Below are experts of layer 8 (counted from 0) of a mixture-of-experts language model. Rows are named router (the router's row for the expert), down (a neuron's output weights, with its number) and show model dimensions 32-63. Each number is 128 + 24 x the weight over its row's rms, rounded and kept within 0 to 255. Numbers have three digits each.
After each expert's rows: a language model's description of what the expert responds to. This comes from a sample of Wikipedia text that the model never trained on.

# expert 6
router:153148119142129161082110156160107158115103145140137171114139138145091133120139125112149088130121
down0:115131156111149106136118131151157125140139109131129150158141099146115093150142085136103148132134
down1:134116169123123097119089133128111142131097125163130173117089153142139100129129064136102133159090
down2:147113117108114132121114148164156129101159105138167148118117136139126112084136136140101107149112
down3:123113104112155149084090117165127122102095120141144099139115108152120150096124107134135146157127
down4:138124128122136133076134138082160131136124089110173141109120125136146143173126084140116155151111
down5:152095113124130141124182157069195150148162132145113107132132146162134098144114122160152127118135
down6:145117139135135101139099101083125157122108098134168130144129135119085185127182105133133089168098
down7:128131088143126132106150115167119133129108141111149173155163138091098138102131191121158120147166
down8:154125133128138101150151099123133123140117103191159124099154124160093116102136106120116110132093
down9:128148125119128137116108115133077097166120132136151123160139104109111127109184198118148154153167
down10:130134150149146111149106091155139136142125144144122155132125114112129079137112209131139155125128
down11:174128103103127153163131149129113152090085098187142113100139154085141095119178148107108085127106
down12:146122117105148131126103102146110126119140146113122126121097073139102108126115142146091118130142
down13:103124149083117124140142134129125126147154087104157127122102130117113112140151128084143107115127
down14:140125137135142123127155116166101083106110154142133140080110106098115114125182192149114136154121
down15:145113110176102120115114128133091173108144154141123150122134149111097127103152046185113112127147
down16:101159121149148116127115121115141146167160094118099124094114161134154087114169168113098154152165
down17:151124105110145091131161147118105126140102128125123130142170117065129103114162066125143123133121
down18:080124159113102153137134105120090144099150146143149108123095096118120111143137118146115129077151
down19:154147081112120160133191133089153118128167117136132162162113126109121131125117140129140139124132
down20:111125154132148145162140145118144114112093091135141149109122134127140090137131194113158101120089
down21:128130184116173138127114088104119164128153108118102086127134102119116128116099089120040129149148
down22:139125127113144118107120148183126169131144098158128146116095117120115120180144103145164152156163
down23:123143112141147122138137186132120112104127106165141101106127115108141142132108217122127133193128
down24:134129122134077099122146107073152155126125095132139135082076117151163145108089143099138133131141
down25:123119080092152158126157094137143134129096121118110128106167137136152102122133152108105129177146
down26:125145094118126134115116164122120142168106093108107140121078149103166100111099142152155163151141
down27:110150125114080152116128095130156179128109136136101125130128088114163126163141079108134090077098
down28:142145140150090126106119068124114137113148121118126153126112160177101152129103150129126131153123
Description: Verb and noun inflections. Inflectional endings on verbs and nouns, such as fl-ows, turn-s, miss-ed, fin-ished, and past participles like located, built, used.

# expert 2
router:157147106148150071103096107133124070102123158095163123170144078111161129141151131151114135174114
down0:133128131096119112144129136133076121133106107097123116084122117143123122146086111131160137172110
down1:118146112146132120155131146103128133120183170114119109107161125130136157138130106073117156170150
down2:131153130128165127142096139103128148143128106138087146127120138135159115089108156151116124109179
down3:155079119116142133120132112122122100091088104134094182149089127106150093149161130107120129158158
down4:096133127154149136139094125125140146142115138149145144123133148101153143102100124106120130131145
down5:169102144128132130092097096142109108121121103105128130167090092114122134093096152097111125145080
down6:144107077099137166137129148165131110179112111143129171124092135163135137126101171136087153127115
down7:109118102147156118145119112124142133181150165108162096087137148124124130112122070148126133107154
down8:115138107101093119157110133130142079090141145127126106134125104158142116079123105137096149073096
down9:175108170110127124143136123129163120149107130107128145100132141147095082132102123158148121124096
down10:156159124133155133146095109137145152102136112119093102153146154123128118066142085151117134130125
down11:160124140122108093129156102099154153143102089139132161113145133124127133098161123153166132134118
down12:137130128107098128169135137085136162104099166117131120154178118133171133149107103126093118172115
down13:112127146094135166100129160117090128172115145137109132125083187139128133133085153124114126117142
down14:105138126115177143148137087111131116116131131153105180136129132138137162137146202138076128161108
down15:120125143186074144160136078132140075114124124100142127140138123180095147141151147129161143139137
down16:109174163122136127074104121113131102141151152130166171108128113135093111162186131140118134142118
down17:113072134139148125150131106121132147173121131141117158141118139150135156124148141166098153129122
down18:137113160130142132139099124147158121097113152135125150115149158125155124165109144137140173142150
down19:103094148100115103154126127110127145158151105126100132118157089160159125123149175098138129100126
down20:139116153112137135118153168079110145138145160103108160114121131143143091138153107115143123122104
down21:145167137140114141129102128073138100135143139130137178143159088149152129119170088148104120081120
down22:090078109101167100169133117126094148063127170121109121107115159127109157091124148140132122120104
down23:107097107115115143136062120139172107137104118122122101146129168130120161147084118094152118109129
down24:131108128128161125127099150172100093078090128120103124114155087116125084108108170126141157109143
down25:100100105140143166161144152166115133128142134111111158136119092138155136089128136108114168178104
down26:124113131135124135123147093125127090111120116156143134097156170107120116131118158181126100196096
down27:142128193130181135092096143114111098130129082158162152138091140168119128154179150136138170132095
down28:137137126153127142149113126172138181119106144082102128138110128147117091134110099120128132133112
Description: Prefixes and abbreviation dots. Word-initial prefixes like dis, im, con, ex, inter, and the dots in abbreviations such as U.S., mostly in infobox and list lines.

# expert 7
router:085152143127155199131119135137113139084146134152122143141113133132142122142132122178144108096149
down0:130118137122134146097108111177104154110094125116098155084132122124136157097119157131128087147140
down1:125100119147130079144116112118105145154166130151107110128125118114161105142111161103077119120178
down2:195125136151122143117141128147125158129140101179091117117127111150138078171127106173153155128098
down3:154100144169139131156148078082081150148129142148114135167102101093125137127151116155160120136093
down4:160163129160134084096123162098142078136169138138081098127126166135096130083150087117086129157128
down5:129128136104126123145095120140130168129154139167161109126125164103113111178157127156128138140099
down6:141097120133099135162117180148118168127096134108116121157115128145148132136147131089108168127119
down7:108119130142138133121107139104157134144138113114151105065143128151117135109142113142107128138114
down8:137155137170136083121181090133145081168146104097102125132116118121124142074152152164171198131132
down9:088137083116125130091109131092180144132137108134151126103136076095127094083116115112113141133146
down10:102121112137144120112114125167131132142156154107070136123133159124130128191141130163128164124096
down11:152124151120124114146175132146142105129124153156149124059099125136149147104137141093120131178113
down12:115167126166126111137157094153084117134112109122100144149162131106156103111147101135119141116091
down13:165122121113190112154113105143151116117140142171129129116152152144118142166154153133154107155157
down14:158089185121151106126083151116157117118107135125174114111075120149143134156097143098111124132169
down15:144141112116146123127119128122068125131125126154108146183118145134092114138140074139135127136153
down16:082170153112105135139110098182133110104138139153124088116158134121149114115129109158137155153142
down17:146137109134115123137106130152137171096128159107144128152141111115136085091138105130145111088101
down18:146097136097122137129103129136102132118141120144150121131120133131156143111108061126153138069143
down19:147113158111122127087139136135124125123137153101125068142160168121132090186153138143146105120136
down20:156105115133141121107114120095117080137122124069109154153119099131079164128135154086130129107179
down21:120110083138087130155128115115134134147146096133145187136102096160143101147089180122155121134122
down22:155151123122171125167109106141106155178114121153146129125138113135070163143116110150139081172096
down23:133135145131118140123096158148161154154157123167151153138108105156157143107167074132125119099126
down24:137181136120148144161117118116136143159149161136092077120185105143156074102124103149161131139132
down25:147085134150133110105086114130113124130154121122134105171149151135128139114151120123149140106095
down26:140156100113121069134160115140120126135153117108067123132125154099120117175129109104140113170141
down27:141131112155122152107059116121184166138120150148100144116131163155127122104150144138100135141111
down28:153102110085163116113129134083194134139163142136092086114137096140096146096145106121143057113099
Description: Prepositions and separators. Prepositions after nouns or verbs, such as of, in, from, within, against, plus table bars and colons in infoboxes and results tables.

# expert 9
router:067125184126140189116116146133112073126121116146163156123136131114145164168115143178145147140155
down0:148088158130124092131139153126125133181137099131132116131130117145135130116118154116149101131142
down1:115146166124113099160185109107092181176132132113139087104147146132170114126118103147085142142106
down2:116154132130148159184110120157161124138145185148146161136072136112139113125177151128149124117127
down3:135131149110142129128122144152152123123152134131087110088167094136106099140103171130130129118092
down4:134146142153169107162173118112142093123187117143129137121111114141124136133094146137107118149097
down5:087162141128120133174135135078141171162156137111164122152140112135112143123169079138075115122137
down6:127144122139121111157116121104138128176111130118111142132085162135106120094126076129107137147148
down7:135153096158126089139151118083157128151126149118130129115163161145116146149090100150137177095164
down8:103114095126205104135122091096095095151150114126096096118071097084121134086075110102122126136125
down9:146107124129156101147080146133162132123160124126135131093171113122110124119156135090125128122159
down10:143133129124149105102137136136103135091130105134104174120139106142102120180114110104117111150123
down11:119125118147171090117116143169115177160177132117161092128114130125143157115121109132093133125100
down12:097124114146132148122156103116146162126124141157192130095152121139104097109100084125123131167114
down13:149101130164098163114125101118155116139128150071139148141085119125128144115085078128151122155121
down14:133121111106130144135152169123070082149147114100104153157124137099165136140154131162154087135119
down15:107155113145126152110076133129124132144101146120131120159118089109146108139134153120129119156120
down16:139107132125123139081112123117139130138105116137108085116129103160079109139092126125087078132143
down17:076153119123145099122128133117147124086110119130117180147137114117147137107101164147109147142166
down18:141151136121145171144104110116110119117165109152132153092115113114141138110135113097092119111140
down19:184165166137130107096131142138110169131122114119132120154101094122139139124131101112075160086121
down20:126091144130132163161173151083119168162109102142174103128125150128145162119095117155126120118119
down21:082118099145145150078135150108155153110112124133130141131138175143113116104127133130114159099114
down22:118169099109108076116131126126119150118134143127124130121138182169131134115140120108164141121109
down23:162132133116128132120186106138143171139093099129143162124146102123156081130116110127113121106127
down24:138137105137142145103117144107089150182114129130139105124137098127125152126106150118136156138137
down25:143150111113144109127121134110121103148118175181161122123113109157155136114105140153105166158161
down26:098126158143095132207115168132138127164135162126144145127072139134104121101139145141138102157166
down27:138114125128146090117123107122118131150135104135130136091092117165161106128147116112112138092097
down28:116123059145119176134115149085153080185153132111146125156107134132132155159173127131087162124098
Description: Place and road words. Word starts in geographic text about routes, towns and stations, such as vill, Road, Street, Church, pl|atform, ac|ross.

# expert 12
router:126124153108110151148160124115153139162083094081153089175142143112115126100106133102147120112166
down0:088158108158123131137128141138118117154129113126131125139125049173149123150094071146142154103118
down1:113153143131146116129157132128107117108110126101143104132126141136127147108136126129105134154103
down2:134149128108083064143128152109159137121154114133138065168130109119126144120147079095122153121123
down3:141116105123087134130123113105113118151156109141162143138086116120088133089141125135128142110152
down4:146092159141142108174122079096140115123096113158150118121095160158094072121119202093140136098093
down5:117097135061142119134112123098119128140122081114152140135080128133104136133115180119165099095161
down6:160126187126123112155133110105135130143149116133122049154137174133146143081100106159153181067162
down7:145161109094100131110103143126107152126120150133127120139087126104150132157150167102125148148109
down8:172149120158133143118114126119133147134146165145114122107146169133106139093133073156168173147125
down9:116139157103119107114103086147079163133141101161116102139045090136149116134157112119145110118128
down10:129131106165140144132149131176103157125106155127114121068129128101122138150106176099152141124111
down11:135145152109135103142125120141163157120134137175141165097130123132161090156133162135200095130133
down12:130123163126170095112114142109088080110118133145145168127125148106113064160178135129122167150151
down13:117114128161142138176168123107168110126116128126124118132128162159154131116106077131117151150155
down14:144093130086099150112172107124114157130143092119093135180155122090129119122128106149125129129149
down15:150107155139090096103106107158185144116114154139118141138120178107163117132160131156162166122104
down16:120120132121131111092109168077164139167089140136084146145117089141178125120092109098090139158135
down17:135136140160147123165129127161074036153146140141171120118125140109140109109134144149151151126154
down18:136111143131149135131149139184113128148095103129140147083119132135128144127115163131124133128166
down19:106119106153158165141130107126120089138106103123127130151136133140155150120140092118120135090155
down20:106112129116139119136147152103149126098140117107098144159129106135125138159138052101141111131115
down21:126150139136163111152114148144109114138161109136149176118123128134091136080169155125140147131152
down22:092150111081133144127151091122129130088112142207137147159189111104128138113068107160101139119152
down23:094127139131094111130149144155161120102123103078167146110111116187185157150138136154180121131132
down24:141150135160156128140082136145093156133107141132139132112107112127150086143179170158130114141139
down25:101103114106141175140148133157119131123123140159123091129143124109117127125098123140105148123099
down26:105105131109138169138086099179156083137099114131083143137126102117128153126109186094117129141164
down27:139094107163152162131107161130122126129118131079138179152140129121148109094141126129086144145055
down28:115099146123099099110154118162130154094104100113138147146159103103131186138125104132106116113163
Description: Place and personal names. Later syllables of proper names, especially places and given names, such as Ith-ac-a, Andal-us-ia, Josh-u-a, Wash-ington, -ford, -ville.

# expert 14
router:107129138126094094127171085093143128150141087149116125166162136168135106145168144102124117124152
down0:116118116151140102118139094122121142147096129159138118138114179109132157159144119127131109121105
down1:165138068109133129127101152139112109128147129127175135064117099095110135088155156150145151160142
down2:095145135131156131097147159114153131099129151159121147144133097122122174115111131112102079098124
down3:119113104095142108138161104143156152105152138115136171112115130133132121176110212079129093104101
down4:149112152095106117166159145134130126097138108126158125070071082148134109093174124132154152159128
down5:145142158109139143135111163133128130144144158127100160137116119124105109122135172118090145115133
down6:127157168167207101112095135115160112144111104122104128132094151143151137126109105196123090127142
down7:124141114135123123124118185106142164122111122111085129118172099113112121166114081116122092107107
down8:123093122123145177104118153146122190124166139108129113129117093138110124114141140134087156090131
down9:133180138140077114142159122124153147142127160118135090145093165089131121113084098142096146178116
down10:129151143158121159100081161130138142084123165167101134120110155142096127124172196119111111129124
down11:090111129123101115143114121100153153143123134164137143079109114128141089128123126106109117124143
down12:100102112131103147143121134134135144146146095147135183125147164121128194183082155116134113130131
down13:133166131131071121138123087116094126114108093103126145119098114137120106176143117162165152104083
down14:168120142131162133084101139144134130139103152115149173151138151132123120117127146108101119177097
down15:134107150130129153108074149125135170132122157121103122159131087156085116115150069088150127096104
down16:086178081125156127111133125042120129150155152097162122114118093124104111096102111135112139117154
down17:123141127142097116134152145105102137147158188102113133119138115139105129169182115104138093095131
down18:123148095156140155128136103135134075115149117130155130134116155115150148153101186157097105146125
down19:139124155105106129174111082144080105131106183104132152145136154109135089108139204148150127131105
down20:099098176115120174094102172087156097128117117148137162164122134146132115132145127131077124160140
down21:127158126122137139114119129108133151104118145129159142138158153131122161125132121089119111146111
down22:139122127106157116140097105141118177094098135148119135143144128077150169122111093143062157147129
down23:134117080147134131118115122156146092144125100131166088093162143101118140094116084078100148084090
down24:106088105152107191113147119146101122125113150154133122156135130114133095137165145157131129140108
down25:135162137141126108142153125133142069127141118148109157153100107136129165126125145142179122118171
down26:139153142113108139148154119114115152127135132124164114130157067121065161090133087126153075133131
down27:157173125133133146166102130118084123188140143120126142124083132139134114141121102141105174129119
down28:110098125146104114112130158121131138113125145101101091130163142142088146165146167131165151104115
Description: Institution and office words. Endings and heads of institutional titles, such as United States, Army, University, Federal Execut-ive Council, Chief Just-ice, In office.

# expert 4
router:156125132132132141094155168109138173126151127130111141102071097126140135102100112124144095107161
down0:168137103124167174073146067141106157173135105146123152145095130136157140116067110156099113122125
down1:119087149122115111161133134090066145142127124125131116128110129174112087104108131112124129156144
down2:159118127145146138134164105084135143182132089097091154121117125199132098155095121097100143116108
down3:165119130129081114164147113108129099108140114145109090101097138143101117155107148115163145095125
down4:146158160153134139155088143094111122153172117123104130126107126119097167166126118162098167120114
down5:156109139119125113145155126139186140133134150135107085112101162132145133137140211097108169134158
down6:106112111162130164139073134159075131091123115114125118145118171123138135144118173102150137098169
down7:122126146092087138124128185128123161106095091126121081102113133120112135129107125118124149095120
down8:143132124103148131155202107140098123126136136135127137129148117147088148102132083100119140184094
down9:124147154114152105085101128126155130157107095141133118096073132121109099120176094117141104104126
down10:118139116145122111135144045137119133088121074119136100137166107143085099151136069133123165144161
down11:141119139169123117123088151117128094148103104157124111116098189114171161141143195128127134116103
down12:116153108104083183124148114097124122106137110159118136096142098166110080138176079133126111147096
down13:105120174117067154110110118157154115121107147141127090089112100106128103143139100118146137136134
down14:115113174135119136118107106119105105118139144165124103141124096109170132081115144109141135107102
down15:149107186107135106151130121141109122111142142121111121108099143120126118128133194154157108105160
down16:131100131075109142122123153140149193119100104137135117110160159114097115157119141118130128171103
down17:124124162090128115132125158125112133113176144084108134117129150098113166131126119163173150102164
down18:122103123169126114151106154125109158114087138164126121096096143077159123124121137120139121130126
down19:116118193171143163121103127136163108116131128151103116117093109127129164135127249162115140154120
down20:119170120116132128127099121186100102102125147074110107151156142136086128146104163097138165109139
down21:177147150128173099123121121092152158117150162123139111162148155089145098144140133111107132127168
down22:116176103162104105160114161103111131135146144142138086143156124130094155144137100161152089080150
down23:141130157136176137100106177167109115108103081111145127157150129114164117156121169165092121128130
down24:141123120138141158103120131116144159138142107155171173127125158132129146119119084105109101109096
down25:081112152098151157124134142168091101122098170171146146120070103145169088092138145151124124100137
down26:132176139122162100157113111164103121129111099146091107125148113129147114140142086117119136118111
down27:126144115167126153060131150132155130111150146118159121152108133134128159106136183185128156134122
down28:106156138109117100140123065125142170128141129129148088129114110115130125137108113133118099091123
Description: Word endings and connectives. Function words and clause links like that, but, However, because, after, plus closing word pieces like even-ing, for-ever, strong-ly in narrative prose.

# expert 15
router:148096107087127130097159161146184173122163104151124131096093150105139134172152083170168108123139
down0:133135159151117076139123152151122163142167128102096137106127153077130148166170118126111108132137
down1:108108127114068130109176135108129112142126097140141151195098145132153169122084125133079153138165
down2:160105144114140127104123100127123156137129157116148122095117180102148112132159161132111136146130
down3:133140122110189103135151139123163103144091144147117103103100149132149094142112173102120120137144
down4:121179114099123095178130117079100163162136127138108165107164168128124123116116114132123130127159
down5:149134082126164142080120134156076134143110134128140173122138107133109160120120126079119053133133
down6:072159115184105143120132155086102124153145125171118133155206150138118121118098131112106128122101
down7:081141080112102091136172109150159121157088139120118167125152143103114103150117072129110140163108
down8:115142153136082059147119128100131110143116114137100125108166127111105128129155113122133148126152
down9:104171092084134158126139123133121122114127147131111121138086121121105115132131179135125165144109
down10:111150167163120133133062125152120102114138126125167105135114158102140121136130215148129125106134
down11:139135117114108127146145159055130120124144148118162130114127107099126137101121060140149101134157
down12:134153117143129141106112087124098170115117119145091115134109142113128121115089094166130124122143
down13:128079103128108119136116199110141129152160115137122142134121143132142144116076127086200152172139
down14:181121154155176140100143122154124109153153172139151107117078125155122121115153110141173107130118
down15:085071147158133169178129122133110111123137129126112151128165166148129109149113128129129136139081
down16:117172131176102121097115143152162132128093115094120141108085114139115113109134129095134117104138
down17:129103145129131129143101094160124145142101104074108113141109135097115141143147137132148132140197
down18:129109154124142145134134119127112158188093122138115125096131091117175102127094090113138144133124
down19:131138096127146112142151163139186169172077114137113115100165134106130155119102099119153155119147
down20:140135156083092151131168132120118146106121176114152143158100132137167065161120137091126117146145
down21:133091142146088122106156113121144080108167145139113104129137106083101134139099173156098166155115
down22:109146140091116157111143141168083147101140147128138131112138104180143125143111185134120127118080
down23:125096174141137107103130173140083136150140171132127146119138179124145137080112201139106134153136
down24:156133142179132144136127097088113109120156142109138126135109144120143154161144086089073142124171
down25:080118150152134122138082158145145132103110155135154157111117125157104130160109137149093101157114
down26:076132126155116106122132096139105135141170157127133133131143114111098146137132161162118121119129
down27:117122108118117156124134159160104131127159115082160155197135139116102177094113215126147153131129
down28:079124144142090112126110149131113052138162130116113142141107145139107113098086126130088094136077
Description: Core verbs and articles. Auxiliaries, copulas and common function words in biographical narrative, such as was, became, has, been, the, to.

# expert 11
router:109102123136125069107129129147163091141083128137150126109110118100132128115133114124076111112096
down0:088121140132108131113155097124133159136135123129175142131151129087126125136097116091125129119144
down1:161079110117148151139119132127103154138142107112077132124103142093154134106133141110103091127133
down2:110145121084155159199151137114125110066128117154092164130110123146094141141112064139107143126127
down3:106125114104125133149109137132144171122124122135124109146136113188128117137105140116138139111104
down4:119100113122092122150107156132103144157176155116132111122166143106132141145179126151143129136122
down5:126117136137129165145132087148163099094120124109132107166080160108149125121134027149160140092145
down6:123168108095114133159128134149142141120156136112139108150120154153131137082139079126146061154123
down7:104138117148096159116129169128111122130082148132105138139144167130084118145121134134128120098141
down8:156157069095132112114106113129183134178144123146117169158118117160130133126096099153108111127097
down9:129121092179158142101136120099146132108127142099159133116124188094126130148160162119109124097106
down10:093120125082148122114081129173169151143106146137152136087145145096164130112146028114138149122083
down11:133164116139111127110112155105087140122118080119129136114150102123147127122167095110126097113147
down12:082178151149168137116110133118144089142143119161149079105124133108097110118116132124084116148125
down13:144143108119150166110116161119142119138155122142134153134130116154151173144153120184119128135132
down14:138145102105145146116127134138115114164145137168106115135099130110119150182132056093154166125086
down15:168140128123133140113109119127127139129106106083114093144097123161124108164111069123113113114146
down16:149108126104125153134135113125110139118143108125137118177142122132103150150140097161108165097079
down17:119120127130105152122093099100153081142127132118100145121114101128168127128169153130135177097131
down18:126163096086145115134159067098128140166123101086107141111120151097120112123147134175130144082116
down19:140106115151153110099139159174171139149154142135122128121083144162154131155126184153084128130139
down20:150097116141150115132138150103137137142182126142090152130133168128111101111105098149089115140113
down21:115150086120160170123139148112190124118082166119175094127116125158104117122144183126121146171134
down22:101123112162101116138153114178106124105123148133126160144150112113114104137139020121115072148080
down23:126129135113128112184112163112134122128143132071166156119120140111097093142115119170116141140097
down24:153168125156151126124112109146081146145135109143106148121129142139134099118130255133126120098133
down25:154167116187118145084126150151160095111140123117140168120107146114120122107148170111135141089115
down26:112131125125140116159137125117122088143131139141136166135163179094120106097149117120125144140171
down27:140121167134092105080091126136132128147143146101159132143144122102136135121180111144099108153121
down28:119115123133148122088097110146169188139123094171106110132141124150087155154099114113145138159092
Description: Layout and section breaks. Line breaks, sentence-final periods, table bars and == heading markers at section boundaries, such as See also, Medal record, Doubles.

# expert 13
router:162175113144127080138133153159106097105129149157155095077123146141117144146102134105120154144093
down0:156127138142099097137151127133108114128117158156131129091158107108142136076089102145151136180085
down1:115173114136095129117086149130091103110101108128129170113119161155159133093112138073119119165117
down2:114117152121120138120154131133145086096128117132152130113157128142164107127140105148116092113135
down3:086135173133101143162127151172094138160146168167136110143130088125156110133153036146148133099124
down4:132168088099123106122138127152111102121108128157152144132131096110151096105126154133131123155175
down5:103110113089131136125172130106136148123149096138150098122096132136107128081111156133074099117116
down6:110163104096148139142133147098140123081137111103154119125151116113137121151167190111099132156132
down7:156141104103145122095080137109105115070143139162151105150089122127128143129114132160114168098150
down8:099124125114126067141141136130086162131118121100128140163070125122116145126134127137175125152108
down9:132145145125116181118089098094129164106129155158147077110132176138120133136184037149093142135105
down10:127174104156127148118142083153150147130149125122129162138114147153133180095118164168157162123129
down11:148106176134117126103117143095109142120105141127144187143083207091121150129169168119136128141120
down12:127113106165133169148165066106097123153106158122116136119163143096160143135092153135115121125135
down13:124096113104068147123125134096151090177150117134110164138136122116155132162104108116131109127157
down14:107131115110135088125119104120107141111131154125114156122098089138133141144141102154153107139111
down15:128136128141112125150139132145144123123148161124099129168153132103104116166147138134143086119148
down16:131078177135159123133133126157131098124109104123098115098164153097144139104129136136147139189114
down17:125149127147111112143119131115186079082122129142154143120111088103120099143141108129183129191122
down18:122118100189191126107103090126114111152119138130126091157133147130145195149155093145171081120112
down19:120116166106128159078141096151166140137131118169111132126141119095101124144103156111113150140131
down20:129133115172131106178072120174153090097140153106129113151152138165129166131125092140134127135176
down21:127126131112094127121120156159117139134157142139097107104138089104136145219104147100133108135162
down22:072124144126113179095118159154134104156135175123149157125116109154144096096145098122150160133132
down23:105090137120099127116141169121124097089147117149111152102107099113092149126117130160106123143135
down24:124105129117114151110134141091167140143112128124115141115121132117135139090133160143119144106111
down25:142129166134160105123118177108094163152120096129134153167120137132186125183105158152175145105112
down26:176154100081092111166107121134139123142136104135139124129144125121125108132108091114132113114138
down27:115151113131187115089107131140082139076124149135110117131148147159099159155122167128139149131130
down28:156181125136132117136127155173139106126160120114147048177133125137128127139166127153123102122117
Description: Capitalized name starts. Initial letters and opening pieces of proper names, often foreign or Slavic, such as S|lovakia, Jos, San, K|asparov, D|enmark.

# expert 0
router:127073130137170154165106082124146132167153140115123103166157166096136136123114130110123137129075
down0:136161143137095124109108121139122089119087158153105104122115134149112143100132128117117141178088
down1:134092162174127120151114122156107158118143132152115089147134113144123151094132075144140083104145
down2:121116147088135120090111136102131172149136125096112128129198077178119111077153153165141143108107
down3:137104083119119140146102129156147124117112172121100137105125144117106138133157164128143133142108
down4:115125160107143148147153154150193160098119162157151130153136122141171118168141094103125135156129
down5:149106123181119104147131124180096189121178124114152089160123123095114098127147123142101117104116
down6:101129151122158132139151153122155118102115105115132140142153100105104101184141123094168168122115
down7:104109104100183156107119136150090058116089119134131121148170126120086138132129151141137091136154
down8:111126092154129121132120121153107153174157158102187135091133130140128151196115114133112098177160
down9:146114103090157112128152118167128170143156147096095112117075114141150128125140160105130184130106
down10:124147115130169106118111135141117113083120158149131135130166110109087095108121102080128138166164
down11:117136128096097130074156154117174122159105091123107160159136136126145082148148146127141119116096
down12:104129124127177149133174144148130114098119139119160148126124120096112121139140131167099147146120
down13:123138115147141122153128103134141155144128165164118118143150075091127122084122129132091125142106
down14:115131130128122124127163101126136111138131125126101114104154137102101158156119150144171117184085
down15:130145139084145125135113176123130150157141116132111117093118151158112132120094154147140101113099
down16:117147138141166139147148182122157103117142135107126108087116096127083133103163163148136148162143
down17:116121125139119190119159127112130156102102101103127105102148116151130110168144081110116147138093
down18:150112134117140113114106127105118130091104107104097119123116128136149101104151064142079138086175
down19:168147139138156156129116134110082143148126125168137149093143117126105169096159154109132120151156
down20:149091127124133146170156118088087147117101129153141081138135144147146108145143120155153158132147
down21:091098108138141164135116125107096127161158113132117176113104129150182073154129142166145132147118
down22:131124166153125125140155142128141162151084152099118135158135162145085121132087152082107108157077
down23:105161163119120130093115123131102119123081122138150126129106121100122085116136054093180096147147
down24:139123181071189079133123145060153088130094149158132124141149155127124129146120159115059088132136
down25:108170155142149118102128104160093122066129131147150132160158114113107117122133115114142165130161
down26:157138150109142137112127120155112113089064091161129132121149156125139080088145095095116166100188
down27:159116157135106108137147143120149111105107126108098122154149118129089152130112120157123092138126
down28:129154174131159079135108104133136157134130140139130184113142140110071106135119253123152115154114
Description: Name and number openings. First pieces of names and numbers after a capital or digit, such as Mac-b-eth, Mac-m-illan, John, Lou, 1931–1949, InChI strings.

# expert 10
router:161125088134111102122094123108106118128123130144105170127161150175118122107124132100106165134168
down0:128116110129076161139120163160167145120129120140126147146133115142151157132156108111088148194111
down1:090123132121141145120159083126112149094078160162106141125129134137136091165137110130085143112078
down2:127112115161100102144150110127155144121121151107170151113118121120070110156130089123150155141131
down3:070132124118128124117081136086083128145145085128116164130123130153138149100095133123150099112148
down4:152127107110140140164136110178123125104154109135146110078096138151135090120105132121134128130119
down5:133092148139128148174152114151166149154150126083133096072132141125156129098137151122104121105117
down6:127153145096147085150165123129068161069128147092110123141113161131114148101132142139091107138152
down7:094108162110135127140138084108126120136087136115113131089156125174140119092144129178108126102106
down8:163147138119148103103121153135079117113139149144093162161053105143136086145114150136142136105130
down9:093130112084100142124164139127101086151167146152136081164147109155116147129081132109153129149138
down10:119123172155127144107108111144107118152149141146130134135136111158142127136113098144128103128087
down11:143138148130171127147109151121117139125045138124130127144187075126138106123107104110123168146106
down12:119149126142138183123131071157145153133118121123151154075121136180122123125146089132169090124148
down13:091118130124081144101110113142131135118095083115105169119103097161118115118142110125106148115087
down14:124099098123110152127113063148118124151098117139134098103151097099121123143114062142091131106143
down15:124132126164183134126153142110094094101117124125143173118124176080090113124103187096151162139171
down16:158120131098150184135078131155113126112118144156137090110171126108117168122115155143131103175138
down17:133122144126145112096131113125124079159125134143135131142122131148110155125124141093112165138158
down18:108175162125147096139137157118213164163158073110148154121097153102126092131135166134139130119117
down19:099080110134115154203158127163108118107119128122132159110147077131080116129137176126163138160140
down20:170130123169166114144111137137127146140124150142122137122140082115103128122124119090160106129123
down21:122157112139134123174102146133189138149127152107108160068120149154183160127176114122109113138140
down22:110103115137148100132127155126153107155112147135116138108105134119158194113088107155099153132110
down23:130133163128135132150124115141163105163134125144105098138189136097098158144102147150131140105152
down24:145125130145093143037084125133109175126156130159126104136204095076135106113112160118090120101129
down25:144141135144116142131121142119137102121136151124137103095140098087164108108108094127135154100127
down26:135138180145118148131134135171091104150136124117087146086115161119136136109121189104103098159141
down27:158156164156107121119119098125094153108104102139141120096150130132082139126113105133172105130095
down28:135151122165135164125100159148163102151140142104136146165118146147126096117115113143164087137143
Description: Mid-word Latinate stems. Middle stem pieces of Latinate words after prefixes like ex, con, pro, such as ex-ch-ange, dim-in-ished, unen-for-ced, re-aff-irms.